Weights of a small mixture-of-experts language model, trained from scratch on English Wikipedia.
Experts: 48 SwiGLU neurons an expert, 6 picks a token, a softmax router.
Below are experts of layer 9 (counted from 0) of a mixture-of-experts language model. Rows are named router (the router's row for the expert), gate (a neuron's input weights, with its number), up (a neuron's input weights, with its number), down (a neuron's output weights, with its number) and show model dimensions 64-127. Each number is 50 + 15 x the weight over its row's rms, rounded and kept within 0 to 99.
Before each expert's rows: "raises" lists some tokens whose logits its average output raises strongly, later layers aside; "comes before" lists some tokens at least twice as common just after its tokens as in all text. This comes from a sample of Wikipedia text that the model never trained on. Tokens count by the router's weight.

# expert 14
raises: "4", "1", "0", "5", "2", "3"
comes before: " ", "\n", " \"", " Animalia", " The", " +"
router:65 73 54 70 59 49 37 38 45 69 73 62 49 68 39 51 41 56 29 59 49 46 30 45 55 38 73 61 68 45 71 61 60 54 62 35 42 49 69 52 55 55 77 38 39 32 53 53 56 44 35 52 83 49 68 41 25 76 56 42 52 40 41 68
gate0:50 39 62 50 51 22 46 59 53 34 60 34 52 45 39 57 46 35 35 57 75 99 28 35 50 31 60 52 47 24 45 45 24 58 54 58 54 37 62 75 70 69 48 59 64 25 28 74 68 54 37 48 86 88 49 57 40 60 65 58 25 52 60 40
up0:46 53 40 45 65 85 62 11 48 61 37 68 67 39 46 61 50 43 75 48 00 10 66 64 43 70 65 39 53 58 62 54 80 40 51 63 44 61 60 35 39 36 41 20 25 64 60 22 49 60 72 52 29 28 28 47 50 37 31 47 72 51 31 66
down0:48 49 39 34 53 41 61 55 51 45 62 71 44 45 41 32 36 58 70 41 48 54 23 59 58 56 65 46 09 35 07 79 34 39 23 66 66 55 33 42 59 80 51 68 27 80 25 58 39 44 65 21 61 23 68 25 62 56 60 43 71 46 55 49
gate1:40 56 27 50 32 52 45 43 38 73 42 41 69 53 54 66 39 55 31 34 38 52 62 55 48 51 30 44 66 14 35 47 64 50 62 65 62 51 44 62 61 61 46 50 81 38 43 28 48 58 32 80 43 39 65 30 50 78 42 38 67 33 53 63
up1:31 50 40 55 75 51 27 35 32 43 63 63 58 48 38 88 85 70 37 48 45 90 53 59 36 32 20 29 63 38 57 65 49 44 45 30 64 72 39 45 57 61 49 49 67 65 46 62 30 42 06 46 61 35 54 52 64 70 53 25 53 20 22 65
down1:61 47 73 42 51 44 31 41 34 72 35 35 47 12 45 28 42 43 61 54 71 89 47 33 40 51 44 37 36 43 52 52 43 50 52 54 40 58 49 60 47 81 39 77 61 60 65 50 58 49 63 44 53 69 61 67 57 80 45 60 50 47 35 55

# expert 27
raises: "-", " in", " and", "–", "2", " or"
comes before: "1", "2", " round", "3", " place", "6"
router:58 62 83 45 53 55 50 51 53 33 59 51 71 72 67 23 60 73 64 85 52 36 52 25 68 49 50 61 43 34 75 47 47 54 24 36 74 52 38 69 68 50 47 54 51 36 42 42 26 63 55 36 61 38 63 48 40 35 49 36 42 63 78 48
gate0:50 44 49 50 76 52 71 48 54 58 30 74 73 40 56 42 65 41 55 61 45 62 34 76 52 61 49 68 38 41 59 34 75 62 61 50 30 39 32 58 52 10 49 99 65 54 55 26 38 45 32 55 48 62 54 19 50 28 71 36 19 17 44 53
up0:74 58 14 45 74 68 30 49 66 49 10 54 54 30 45 56 75 84 46 47 58 55 68 60 55 63 47 52 37 47 32 48 32 26 78 69 32 40 54 67 40 55 63 48 49 51 44 60 51 33 41 41 65 71 56 46 58 38 58 67 35 51 84 77
down0:57 47 57 51 50 27 67 73 53 56 36 56 60 68 65 60 39 37 50 45 23 32 42 69 54 22 39 41 45 82 61 69 64 37 37 76 50 77 68 51 53 29 46 44 26 55 49 35 46 57 54 69 59 36 49 80 69 61 40 58 18 45 42 74
gate1:60 63 61 35 35 25 73 66 47 52 64 51 47 52 68 47 60 57 32 78 41 41 41 71 46 51 68 33 54 60 71 44 48 52 42 56 30 55 19 25 76 24 10 45 78 67 51 33 58 31 43 52 81 58 40 44 46 47 51 74 45 58 50 64
up1:80 21 86 52 46 48 68 28 46 69 41 47 42 62 48 76 56 52 19 66 52 67 43 51 62 71 58 55 52 33 38 68 61 44 58 71 86 53 41 44 33 41 62 54 47 41 58 58 67 52 26 41 26 75 36 69 69 15 62 96 56 60 59 69
down1:64 36 65 61 44 37 43 39 32 54 40 49 59 59 47 47 62 74 48 47 81 51 67 48 79 59 31 36 30 31 65 87 56 49 77 48 50 43 36 54 74 34 42 60 48 46 48 53 59 39 25 47 35 32 39 81 58 51 75 50 58 64 65 45

# expert 11
raises: ".", ",", " that", " for", ";"
comes before: " of", ",", ".", "'", " in", " was"
router:69 53 40 47 62 61 32 46 52 28 45 68 42 54 46 40 78 73 68 37 28 44 41 84 31 47 39 29 40 61 38 55 39 32 77 51 64 55 31 44 60 33 74 55 38 31 39 38 55 59 44 64 54 54 28 54 52 57 47 57 40 50 30 31
gate0:44 41 51 37 26 39 54 78 39 54 57 41 32 64 55 70 52 57 47 67 38 46 50 69 29 89 71 55 62 47 49 51 44 42 50 47 59 45 66 48 81 43 38 51 70 68 32 69 22 47 66 38 42 32 51 54 57 28 38 84 69 85 38 57
up0:23 58 55 44 41 60 39 55 38 08 55 43 51 76 55 61 25 54 40 57 38 55 66 53 28 60 69 63 72 45 33 32 36 33 38 51 33 49 42 43 79 52 28 45 60 67 34 69 44 49 66 39 55 37 37 65 54 34 44 68 61 73 33 52
down0:67 39 29 79 49 42 69 60 46 53 67 50 41 22 42 35 59 67 45 68 59 62 63 55 52 48 53 59 52 70 61 66 60 36 52 73 48 68 68 38 57 38 53 50 27 53 36 59 50 30 64 58 40 50 37 43 74 44 13 52 49 44 81 42
gate1:50 33 71 56 65 36 42 47 34 41 80 48 54 37 49 63 49 57 58 58 41 58 42 58 67 62 61 51 40 53 27 57 37 36 40 46 48 61 68 63 43 46 40 45 38 46 37 77 66 76 57 48 69 78 67 34 70 59 59 48 26 68 29 47
up1:55 26 50 69 62 38 46 12 52 31 60 58 36 39 31 78 39 65 48 71 42 68 63 57 61 51 32 44 53 43 51 55 55 55 44 26 59 66 69 64 42 57 51 63 57 57 46 57 61 62 52 74 57 67 62 37 85 66 64 59 41 45 47 34
down1:43 19 35 28 63 39 66 37 60 46 59 49 42 51 14 26 63 41 71 44 32 65 34 88 50 49 33 57 69 65 42 57 51 38 32 41 83 45 52 54 58 58 37 42 41 67 50 57 61 97 33 60 69 71 61 20 56 29 60 64 50 58 50 68

# expert 48
raises: "0", "6", " whom", "8", "3", "4"
comes before: "0", " |", "5", "3", ")", "4"
router:51 44 64 27 75 38 56 45 50 54 53 62 51 46 71 44 34 70 55 68 38 51 53 69 68 39 35 36 37 45 54 45 19 47 35 47 35 50 79 36 92 48 18 46 29 27 51 67 79 60 38 37 46 48 80 44 29 55 51 53 68 61 77 58
gate0:45 57 54 44 61 40 47 34 37 33 42 81 55 45 62 58 28 56 34 63 61 67 17 49 33 74 28 55 56 56 62 46 42 41 54 47 32 49 53 37 81 44 28 69 45 41 32 68 54 69 27 38 39 54 31 56 38 82 50 82 32 42 64 49
up0:58 27 71 52 48 66 48 63 59 63 32 60 26 38 52 42 55 46 45 05 75 65 47 67 83 49 54 31 61 37 27 37 57 52 32 44 76 60 15 55 59 63 68 72 34 45 61 58 60 60 31 55 55 49 56 44 63 46 43 76 61 28 53 37
down0:53 33 57 33 47 80 60 52 43 13 55 54 20 45 42 22 27 61 78 36 51 74 48 30 44 55 56 16 19 66 47 47 49 43 42 51 50 60 65 45 53 83 39 69 17 43 25 40 46 48 56 64 25 46 50 41 71 56 45 91 42 39 41 63
gate1:64 41 42 41 66 34 81 50 42 36 41 54 38 44 49 55 35 37 49 65 49 32 65 64 65 69 59 44 40 26 72 64 45 63 71 40 71 35 51 46 39 31 60 42 43 46 63 48 63 44 35 58 66 48 33 72 33 39 42 54 54 45 39 49
up1:59 72 35 31 74 31 56 40 30 35 30 58 16 47 54 81 28 35 46 61 44 19 57 98 49 41 42 57 51 41 44 41 49 39 54 50 55 30 53 47 43 54 61 61 57 38 64 53 42 45 48 52 56 49 58 73 46 32 50 56 42 51 42 62
down1:72 50 66 62 74 79 41 59 40 79 61 56 71 49 59 58 33 53 34 53 43 10 52 64 47 15 42 60 60 46 34 07 64 52 63 08 58 37 46 42 54 50 66 51 71 43 24 53 59 32 76 49 34 48 50 38 51 52 46 24 65 46 68 63

# expert 61
raises: " in", " to", ",", ".", " |", " ("
comes before: " |", ";", "–", " first", " season", " win"
router:39 70 68 62 42 25 42 45 47 56 78 44 34 49 79 61 59 47 64 92 26 79 62 28 43 60 53 71 43 29 76 79 41 48 31 48 63 48 49 50 54 69 69 44 74 54 54 46 62 53 36 49 77 29 60 58 56 34 39 65 57 84 55 27
gate0:38 36 59 63 51 39 35 42 37 79 83 77 51 45 56 63 65 60 50 55 41 40 53 40 52 75 28 24 45 28 50 58 56 35 70 57 44 71 40 52 33 60 45 23 64 38 30 62 51 11 48 64 58 69 66 69 38 53 57 50 54 70 60 51
up0:32 62 52 38 34 34 24 53 22 54 37 39 42 69 49 77 78 64 61 73 58 48 53 50 73 64 20 66 46 38 66 50 51 24 52 51 48 59 27 39 45 35 46 52 59 39 46 23 25 34 39 78 68 43 50 61 61 35 58 34 61 48 30 52
down0:75 48 31 57 41 59 67 57 55 39 51 51 36 39 41 62 41 29 66 33 70 30 49 65 37 35 31 40 23 55 45 71 55 50 75 71 41 39 83 48 40 43 58 51 26 32 42 57 72 48 73 71 75 57 46 57 53 37 50 36 56 36 57 53
gate1:54 30 64 28 50 48 60 52 59 56 85 39 34 72 52 77 70 35 41 63 60 73 47 60 55 57 50 50 35 44 57 62 22 58 92 40 64 51 68 48 49 45 32 49 62 56 60 58 54 45 59 58 35 70 58 47 54 40 37 26 45 72 62 46
up1:57 67 53 44 56 48 60 71 45 64 63 55 46 71 65 61 69 15 62 51 49 77 34 71 58 62 39 59 42 50 54 37 36 62 87 49 75 65 60 50 54 65 36 75 49 74 73 58 41 44 57 44 48 57 62 52 59 51 39 39 42 50 44 28
down1:69 62 53 34 31 66 52 34 85 61 69 68 41 51 33 51 26 70 58 53 54 50 63 34 54 40 58 53 46 00 64 32 39 34 56 33 49 50 43 62 51 55 50 59 44 45 55 61 47 67 27 41 33 64 65 50 39 51 42 45 50 76 36 79

# expert 2
raises: "\n", "-", " |", " ", " \"", "1"
comes before: "\n", "-", "|", "==", "===", "="
router:31 50 75 68 60 35 59 37 57 69 51 56 35 56 59 47 46 49 51 48 38 49 51 68 56 55 39 69 37 48 31 73 34 38 41 27 53 40 80 61 50 53 58 68 55 80 48 49 67 49 51 24 35 79 71 46 41 69 42 41 67 52 47 18
gate0:36 51 61 60 36 45 55 61 48 75 55 47 43 65 32 62 59 76 59 33 44 48 70 73 64 47 57 61 64 63 51 46 61 17 51 49 51 65 52 58 80 48 55 40 31 16 39 63 70 34 41 87 42 45 76 39 46 63 50 45 52 44 63 46
up0:40 66 67 35 51 50 27 57 56 46 37 85 38 58 71 40 61 49 69 79 53 60 61 65 59 56 56 27 14 25 72 29 55 67 57 56 41 29 58 64 49 35 56 60 27 62 52 50 50 47 59 57 52 49 43 50 45 46 50 52 65 52 25 64
down0:46 52 45 62 57 77 49 43 48 46 45 35 48 59 50 57 10 37 55 42 57 42 66 61 34 27 34 55 80 19 42 33 64 61 51 48 61 33 10 45 73 75 49 60 27 42 60 31 61 46 42 59 42 38 74 53 58 58 97 29 47 60 71 42
gate1:59 57 51 36 68 33 56 32 46 35 39 48 55 50 38 36 67 44 29 71 65 20 42 42 37 51 56 51 37 30 51 43 51 56 58 26 40 59 39 63 53 47 64 37 80 48 21 63 66 54 40 61 57 54 26 51 35 38 66 58 62 54 64 07
up1:81 52 51 82 64 70 20 45 59 63 47 22 19 48 59 28 52 53 58 53 54 35 39 45 44 37 40 50 47 52 58 56 43 44 68 64 38 80 35 73 68 52 54 44 42 63 54 54 25 53 61 50 55 27 52 20 55 08 36 33 61 38 38 72
down1:50 67 61 42 14 46 46 77 00 40 63 42 54 50 73 44 60 62 28 49 27 58 64 23 54 61 55 56 47 75 44 49 44 60 17 32 44 38 58 51 69 71 36 35 30 43 64 57 46 29 14 71 39 44 55 36 48 45 55 54 31 32 67 58

# expert 3
raises: ",", " in", " |", " with"
comes before: " of", ",", ".", " in", " and", " ("
router:48 61 42 46 40 71 72 79 42 86 81 28 53 38 42 33 32 80 57 66 48 53 73 49 20 64 45 75 42 61 65 78 53 38 69 75 53 49 49 44 63 32 68 49 37 44 14 36 36 50 66 71 57 26 56 33 36 50 45 50 59 70 55 56
gate0:62 35 71 45 45 46 47 70 62 23 53 34 49 57 27 33 42 40 34 80 55 29 21 48 50 53 51 43 30 46 67 39 48 53 49 20 47 59 30 56 60 30 42 54 38 52 02 71 56 53 50 53 71 69 41 60 59 52 27 65 77 38 47 23
up0:37 34 49 58 43 52 46 49 49 45 49 20 41 40 42 49 74 38 49 33 61 24 37 42 54 75 58 68 44 41 42 55 67 67 25 37 41 53 56 59 55 32 44 72 46 40 40 39 24 19 06 52 41 39 66 41 50 31 59 45 44 43 50 44
down0:56 65 51 59 69 60 48 46 59 41 58 25 64 76 30 47 58 28 77 49 67 55 14 56 52 33 65 37 73 51 52 41 47 67 35 66 53 50 27 26 69 60 58 57 65 39 62 32 55 38 56 32 54 57 58 25 29 66 38 47 55 22 43 44
gate1:59 47 34 87 40 03 15 56 32 61 65 79 33 52 30 30 46 56 42 55 37 67 71 56 56 88 28 48 24 63 54 48 37 37 39 71 58 51 49 62 49 25 49 52 46 75 73 20 46 73 69 35 25 66 39 43 54 51 50 66 66 52 57 60
up1:41 38 40 25 44 68 73 38 59 40 48 40 47 46 53 41 60 70 33 62 36 52 56 54 56 30 47 70 37 54 33 55 58 63 58 38 46 43 58 58 51 30 46 30 49 57 41 28 43 40 24 62 62 48 57 61 51 70 72 24 39 53 41 62
down1:48 19 56 77 40 34 73 54 55 35 55 69 64 64 50 35 45 34 53 75 61 64 39 43 35 52 63 49 61 65 76 61 65 41 29 41 52 38 52 42 59 88 50 55 64 57 51 33 51 37 40 36 38 71 29 43 63 55 51 37 65 44 30 26

# expert 8
raises: " the", "p", " and", "he", " ("
comes before: " ", "0", " a", " to", " he", " his"
router:27 66 36 34 43 37 28 65 74 58 34 49 37 46 66 63 53 49 32 42 60 55 53 44 47 41 73 64 43 37 56 61 69 43 58 76 59 45 48 66 49 39 44 61 63 59 43 64 24 50 49 57 34 40 68 37 56 54 28 45 21 64 30 37
gate0:38 45 51 50 50 70 59 67 36 42 76 42 16 51 62 60 35 44 63 56 68 60 37 32 41 54 65 81 40 49 42 48 77 69 50 40 38 35 45 39 52 61 55 52 56 74 56 38 35 62 49 38 46 60 46 54 37 57 56 37 41 37 24 42
up0:43 42 24 39 26 49 33 53 20 65 41 47 36 39 36 63 41 71 43 48 54 57 48 37 66 47 61 46 40 38 28 50 72 47 34 81 14 57 36 35 23 54 36 53 39 61 65 56 78 73 24 39 43 66 69 50 63 49 60 74 51 42 40 36
down0:50 44 34 60 66 57 25 31 49 44 39 66 61 81 45 62 67 41 59 65 30 45 58 53 49 36 40 49 25 52 65 29 73 38 33 35 59 46 40 63 57 38 47 66 60 32 50 43 37 39 53 27 24 44 45 40 59 55 26 60 45 46 41 40
gate1:81 40 37 52 78 31 38 72 30 33 48 28 59 65 70 42 23 39 60 60 34 70 26 73 43 36 79 29 51 67 53 52 50 34 38 80 45 75 48 66 38 61 16 39 54 47 48 58 53 65 53 58 68 66 48 57 66 46 47 50 65 25 30 84
up1:33 49 76 28 67 70 57 69 72 56 70 78 73 62 57 35 28 32 47 55 51 32 41 57 79 74 59 51 49 48 56 74 45 60 55 31 79 42 31 48 59 90 61 45 49 31 69 40 49 54 58 77 44 45 55 38 55 63 27 66 57 56 66 37
down1:45 37 77 30 37 45 46 52 68 41 58 79 55 62 57 60 54 47 51 67 67 36 54 50 68 51 47 32 49 47 77 51 45 58 62 43 54 45 51 69 70 34 45 69 56 49 54 40 60 46 48 49 36 50 53 23 30 43 57 79 55 42 25 58

# expert 15
raises: " representing", " which", " created", " held", " represented", " designed"
comes before: ",", ".", " of", " and", " in", " are"
router:28 23 14 66 74 88 57 37 42 61 57 47 38 47 32 43 60 55 47 54 57 41 57 79 42 32 47 42 35 55 30 43 42 46 41 40 74 57 26 27 41 41 63 70 52 48 45 22 23 49 43 38 74 51 29 40 45 64 51 80 67 40 53 47
gate0:38 43 71 56 46 60 41 67 19 73 52 37 41 62 63 66 39 41 64 55 60 81 45 46 51 42 45 60 52 64 30 62 38 26 44 39 51 70 51 47 49 38 73 70 59 50 92 71 50 53 40 59 59 51 47 34 26 52 58 40 39 32 81 65
up0:38 47 60 71 62 56 60 37 24 48 53 41 45 75 43 49 52 40 58 61 66 51 68 37 52 35 56 67 25 52 38 61 41 39 64 50 52 37 52 48 34 44 69 55 47 46 66 42 28 30 73 61 76 48 60 26 41 54 25 26 38 36 49 46
down0:50 57 68 55 33 58 42 38 44 73 41 50 59 32 26 32 39 76 48 58 42 35 34 39 62 49 51 43 53 39 49 78 48 27 55 39 23 36 50 52 41 19 43 43 42 42 70 48 77 52 45 23 48 53 70 77 56 20 51 26 72 43 52 47
gate1:40 69 52 35 57 51 67 49 98 39 36 46 25 47 70 49 56 65 39 44 56 67 53 70 35 53 70 52 41 68 74 28 61 43 39 52 41 51 72 74 48 38 37 42 46 28 65 04 62 43 47 49 63 53 47 67 87 59 46 69 37 75 16 65
up1:44 59 47 79 73 51 67 14 00 43 56 32 52 40 60 50 77 50 50 40 47 58 36 28 38 47 72 58 28 63 45 42 46 49 52 48 21 48 45 54 39 39 23 34 75 47 63 52 45 48 56 43 69 46 51 43 51 36 30 56 58 53 39 75
down1:52 56 20 47 65 90 53 69 81 67 41 49 47 67 66 55 72 62 71 43 56 49 73 38 54 45 58 65 27 66 31 42 65 62 43 58 62 42 47 64 60 71 63 51 37 57 34 55 70 59 65 24 51 44 56 46 25 43 47 51 24 64 41 48

# expert 51
raises: "in", "k", ".", " and", " (", ","
comes before: "9", "0", "8", "3", "6", "7"
router:51 56 45 44 53 50 63 82 57 56 63 53 51 64 61 57 29 81 49 32 49 64 53 46 61 61 35 55 78 54 54 54 70 43 31 52 21 12 46 30 41 60 29 35 45 56 37 53 46 62 33 43 59 45 64 53 87 41 73 46 41 52 58 84
gate0:24 28 29 42 55 37 48 26 54 43 49 54 41 59 37 35 50 34 47 55 55 62 57 12 25 32 74 59 54 51 24 46 34 39 72 33 30 70 38 70 33 34 56 68 45 50 59 64 34 52 36 27 59 46 20 17 45 45 44 51 60 57 71 50
up0:33 38 53 57 61 39 46 50 68 34 31 85 43 67 30 53 43 11 37 62 45 32 30 18 50 28 48 53 80 67 17 34 33 31 46 60 23 70 35 56 54 49 27 57 39 33 34 49 65 56 37 20 47 48 46 47 44 55 47 59 61 61 60 47
down0:65 66 37 43 61 50 54 44 38 56 57 47 46 36 36 68 49 41 47 65 48 47 37 31 52 45 54 51 53 59 39 29 58 31 40 48 52 36 42 41 59 39 64 61 65 76 37 72 51 27 38 39 65 66 81 33 54 40 53 22 58 69 01 52
gate1:63 60 94 36 31 71 56 68 42 52 39 44 47 26 65 19 52 29 57 35 53 49 12 47 62 56 49 64 42 60 46 38 61 37 51 94 49 61 48 53 48 55 57 27 53 45 67 39 70 46 51 72 89 63 77 40 67 22 63 58 17 74 37 54
up1:47 72 43 61 40 71 30 55 41 87 39 34 43 70 88 44 66 66 44 28 62 52 19 53 78 48 40 25 66 46 54 65 64 47 75 45 48 51 50 39 49 54 85 32 60 49 69 35 96 59 49 46 52 69 47 45 66 57 48 47 62 43 58 57
down1:56 54 70 73 43 44 56 36 58 23 39 65 39 49 51 58 39 62 38 14 61 48 72 25 57 34 65 71 46 33 80 52 40 72 34 70 78 62 42 44 61 23 37 63 45 53 83 52 40 30 47 44 67 42 60 60 45 60 47 58 53 49 34 71

# expert 31
raises: ".", "ray", "as", "ia", " |"
comes before: "0", "9", ":", "ed", "ocument", "abil"
router:57 44 43 51 71 37 04 68 56 66 53 61 63 64 45 67 41 56 48 48 54 70 59 82 87 52 31 59 23 39 81 32 36 36 34 70 38 56 27 50 53 66 31 51 41 61 65 53 31 23 64 46 41 78 65 49 62 29 57 74 55 80 47 45
gate0:56 44 45 29 70 40 42 45 50 65 31 44 44 39 67 51 48 63 23 49 72 32 52 63 38 68 70 54 31 24 53 18 56 73 55 56 61 62 41 34 40 41 58 21 63 84 42 78 52 41 89 31 65 61 54 38 31 58 51 54 43 51 52 71
up0:60 24 29 37 53 31 44 39 45 73 47 66 65 54 68 37 55 60 22 68 62 48 52 64 33 43 52 50 61 37 78 43 69 62 57 69 52 63 68 39 49 35 59 15 49 35 63 65 32 48 53 40 54 60 42 55 52 36 44 40 48 65 53 69
down0:70 53 59 52 54 34 15 58 25 15 30 35 35 59 50 28 45 25 58 45 61 51 65 60 33 35 59 63 58 60 72 39 37 47 37 51 66 47 55 51 50 44 73 35 37 49 32 62 49 49 71 36 38 54 56 39 72 38 68 37 45 44 52 48
gate1:48 62 63 70 58 36 74 49 50 45 58 43 39 30 81 57 71 53 36 66 53 61 42 57 66 60 35 62 64 40 63 51 59 23 69 59 43 49 53 58 51 34 53 37 52 36 63 65 40 40 70 54 32 51 72 39 53 57 69 68 59 47 73 51
up1:31 73 40 57 48 38 08 39 42 61 46 42 41 57 67 63 26 61 59 74 64 57 43 48 27 45 43 49 42 37 39 49 50 55 41 67 56 74 47 44 64 48 39 68 60 42 60 36 60 65 51 57 85 65 55 17 55 58 49 46 37 36 39 47
down1:52 59 55 28 44 41 49 58 53 69 39 33 65 09 26 57 39 42 36 68 53 28 47 60 58 66 39 83 52 48 47 62 47 45 67 55 23 52 63 47 45 44 44 47 46 43 45 27 52 44 46 65 49 34 68 54 34 53 47 42 45 66 70 36

# expert 33
raises: ".", "-", "2", "1", "3", "9"
comes before: "9", "1", "2", "0", "8", "."
router:47 52 29 38 53 36 42 25 65 44 51 52 68 61 35 48 58 59 58 43 17 50 38 61 59 39 49 66 63 20 82 59 61 29 44 61 45 59 66 55 81 53 55 42 40 44 36 36 36 58 25 60 46 39 60 36 55 59 44 72 64 30 45 55
gate0:56 58 52 53 55 63 64 33 33 70 25 45 48 69 79 44 62 61 39 60 43 31 46 56 44 51 28 59 33 50 45 36 60 46 55 46 43 64 45 47 75 61 49 64 53 44 67 47 60 34 27 78 49 31 29 62 58 41 44 43 58 48 59 39
up0:83 38 64 66 28 34 21 53 36 42 65 55 34 56 52 52 71 65 56 49 50 50 47 47 33 52 61 48 63 42 57 59 42 39 63 60 49 45 40 31 25 65 49 56 34 50 70 35 28 49 56 37 06 39 58 54 53 63 28 48 32 69 28 58
down0:23 40 54 59 33 47 62 37 25 26 71 44 71 23 33 57 62 58 40 63 44 67 40 26 58 82 57 63 71 49 60 64 28 39 35 41 47 63 55 59 14 47 46 50 52 26 51 65 43 40 36 41 73 35 39 51 41 62 38 35 69 41 57 63
gate1:50 48 58 55 52 66 75 79 42 54 41 53 62 40 56 47 72 31 42 46 43 75 43 57 87 45 70 63 48 17 52 57 70 52 56 10 26 79 38 43 85 47 56 29 58 55 68 20 45 26 60 29 36 45 43 44 55 51 52 59 40 48 38 73
up1:52 43 32 43 63 52 50 85 70 28 52 70 74 65 38 36 42 34 72 49 72 52 60 55 38 46 53 32 59 24 53 22 64 53 31 68 54 47 52 52 33 45 42 41 65 30 45 59 77 44 47 68 38 48 40 59 54 62 51 43 73 30 47 32
down1:32 48 50 74 49 52 47 53 60 47 73 34 63 29 61 33 47 58 55 59 46 47 62 57 44 49 43 82 54 34 47 41 51 39 32 24 46 62 52 54 36 51 46 60 68 18 67 69 51 80 52 66 76 57 66 67 44 53 37 36 33 25 50 23

# expert 7
raises: ",", " the", " that", " with", " as"
comes before: ",", ".", " of", " and", " in", " for"
router:37 80 41 37 74 67 66 41 61 41 26 59 52 49 38 28 59 58 52 53 49 62 39 62 25 36 14 38 20 63 79 57 20 37 44 52 58 43 27 33 48 48 64 56 59 59 51 26 41 58 52 45 55 69 24 49 63 39 48 76 62 55 46 65
gate0:66 26 57 31 58 59 26 42 35 51 23 29 51 23 26 53 61 39 47 39 31 52 63 56 43 47 35 34 49 39 43 70 36 66 59 39 49 43 69 51 57 79 48 58 64 67 50 41 39 70 87 46 37 68 60 65 78 45 58 63 32 57 46 57
up0:59 86 54 47 67 49 53 33 73 31 50 28 56 77 57 27 45 45 30 50 57 78 54 43 52 45 82 55 34 57 71 38 69 52 43 57 61 34 37 52 52 42 70 25 32 46 65 55 76 39 54 63 63 56 45 30 36 24 49 02 64 54 66 76
down0:22 93 48 46 52 61 22 40 48 83 63 56 33 52 42 50 40 38 25 34 50 35 92 39 29 59 46 38 52 44 26 39 39 70 50 53 68 56 48 49 33 57 53 33 56 59 84 43 51 37 55 60 67 52 45 44 39 54 43 64 41 47 77 25
gate1:59 47 63 65 35 41 30 80 42 45 37 66 70 70 59 57 72 72 42 42 80 23 49 59 40 69 75 35 44 61 68 52 59 36 41 58 39 83 42 22 52 63 39 39 76 64 44 26 50 58 32 58 64 82 61 46 55 65 43 44 46 62 38 53
up1:64 61 60 36 59 70 44 41 64 41 63 57 49 56 50 39 45 53 44 44 59 66 56 44 76 73 30 59 27 48 15 78 35 39 59 14 59 44 38 74 81 65 34 58 14 29 63 61 40 22 35 39 46 52 14 53 60 61 22 47 34 76 45 49
down1:48 56 37 64 63 39 38 42 36 64 44 59 19 61 61 45 58 61 68 63 58 50 69 35 39 40 23 64 67 34 26 17 46 27 47 76 64 43 55 58 51 31 64 54 46 32 42 36 33 45 39 60 43 63 51 60 17 46 42 51 55 41 32 35

# expert 5
raises: "\n", ".", " and", "-", ",", " |"
comes before: "\n", "-", "|", " a", " an", " player"
router:44 79 68 54 44 26 65 36 56 56 49 16 40 44 31 33 71 59 63 34 37 42 30 59 38 45 38 59 69 57 31 72 35 61 52 36 38 49 42 76 69 60 77 60 70 89 37 56 56 43 52 31 57 58 47 41 52 41 32 60 71 53 56 78
gate0:69 70 51 34 66 47 40 64 67 22 54 40 55 29 44 48 57 21 57 48 70 43 78 23 53 59 48 13 43 69 67 33 54 49 30 47 39 49 52 70 44 77 57 49 83 62 69 53 61 65 38 30 69 59 57 84 79 56 59 53 50 20 43 62
up0:50 73 44 38 57 77 36 60 54 22 41 56 37 44 55 52 61 27 59 60 71 64 84 23 59 53 54 13 50 73 69 31 59 39 32 47 48 72 53 83 62 71 60 55 86 65 79 34 46 61 60 42 52 53 82 64 85 55 53 43 62 27 79 50
down0:35 40 49 29 33 56 55 82 48 65 48 53 24 51 34 52 57 72 44 76 46 41 61 52 40 50 35 45 73 52 55 33 30 47 74 59 65 43 41 48 32 72 48 55 41 61 45 68 53 53 37 67 46 43 35 49 43 48 39 60 71 83 48 33
gate1:49 47 79 44 62 61 51 59 50 61 65 19 44 36 49 31 41 49 51 47 50 60 77 44 63 48 57 11 28 58 67 86 52 71 68 48 65 62 20 47 50 63 72 31 67 46 78 74 59 48 27 62 42 57 64 59 46 53 56 41 74 46 60 51
up1:53 62 58 45 53 63 52 29 84 53 48 32 50 33 53 65 40 66 64 42 35 63 70 58 56 50 56 62 14 68 77 78 54 57 75 51 54 48 30 45 47 68 63 38 73 45 76 84 65 53 46 47 17 48 78 38 53 49 50 39 60 54 56 58
down1:53 52 16 80 50 53 50 45 70 73 37 50 32 74 40 50 27 49 46 62 56 60 71 26 41 30 52 62 34 64 87 48 48 76 49 36 53 71 44 46 68 52 59 33 26 37 31 43 53 64 52 42 66 60 69 45 76 63 45 42 49 60 41 44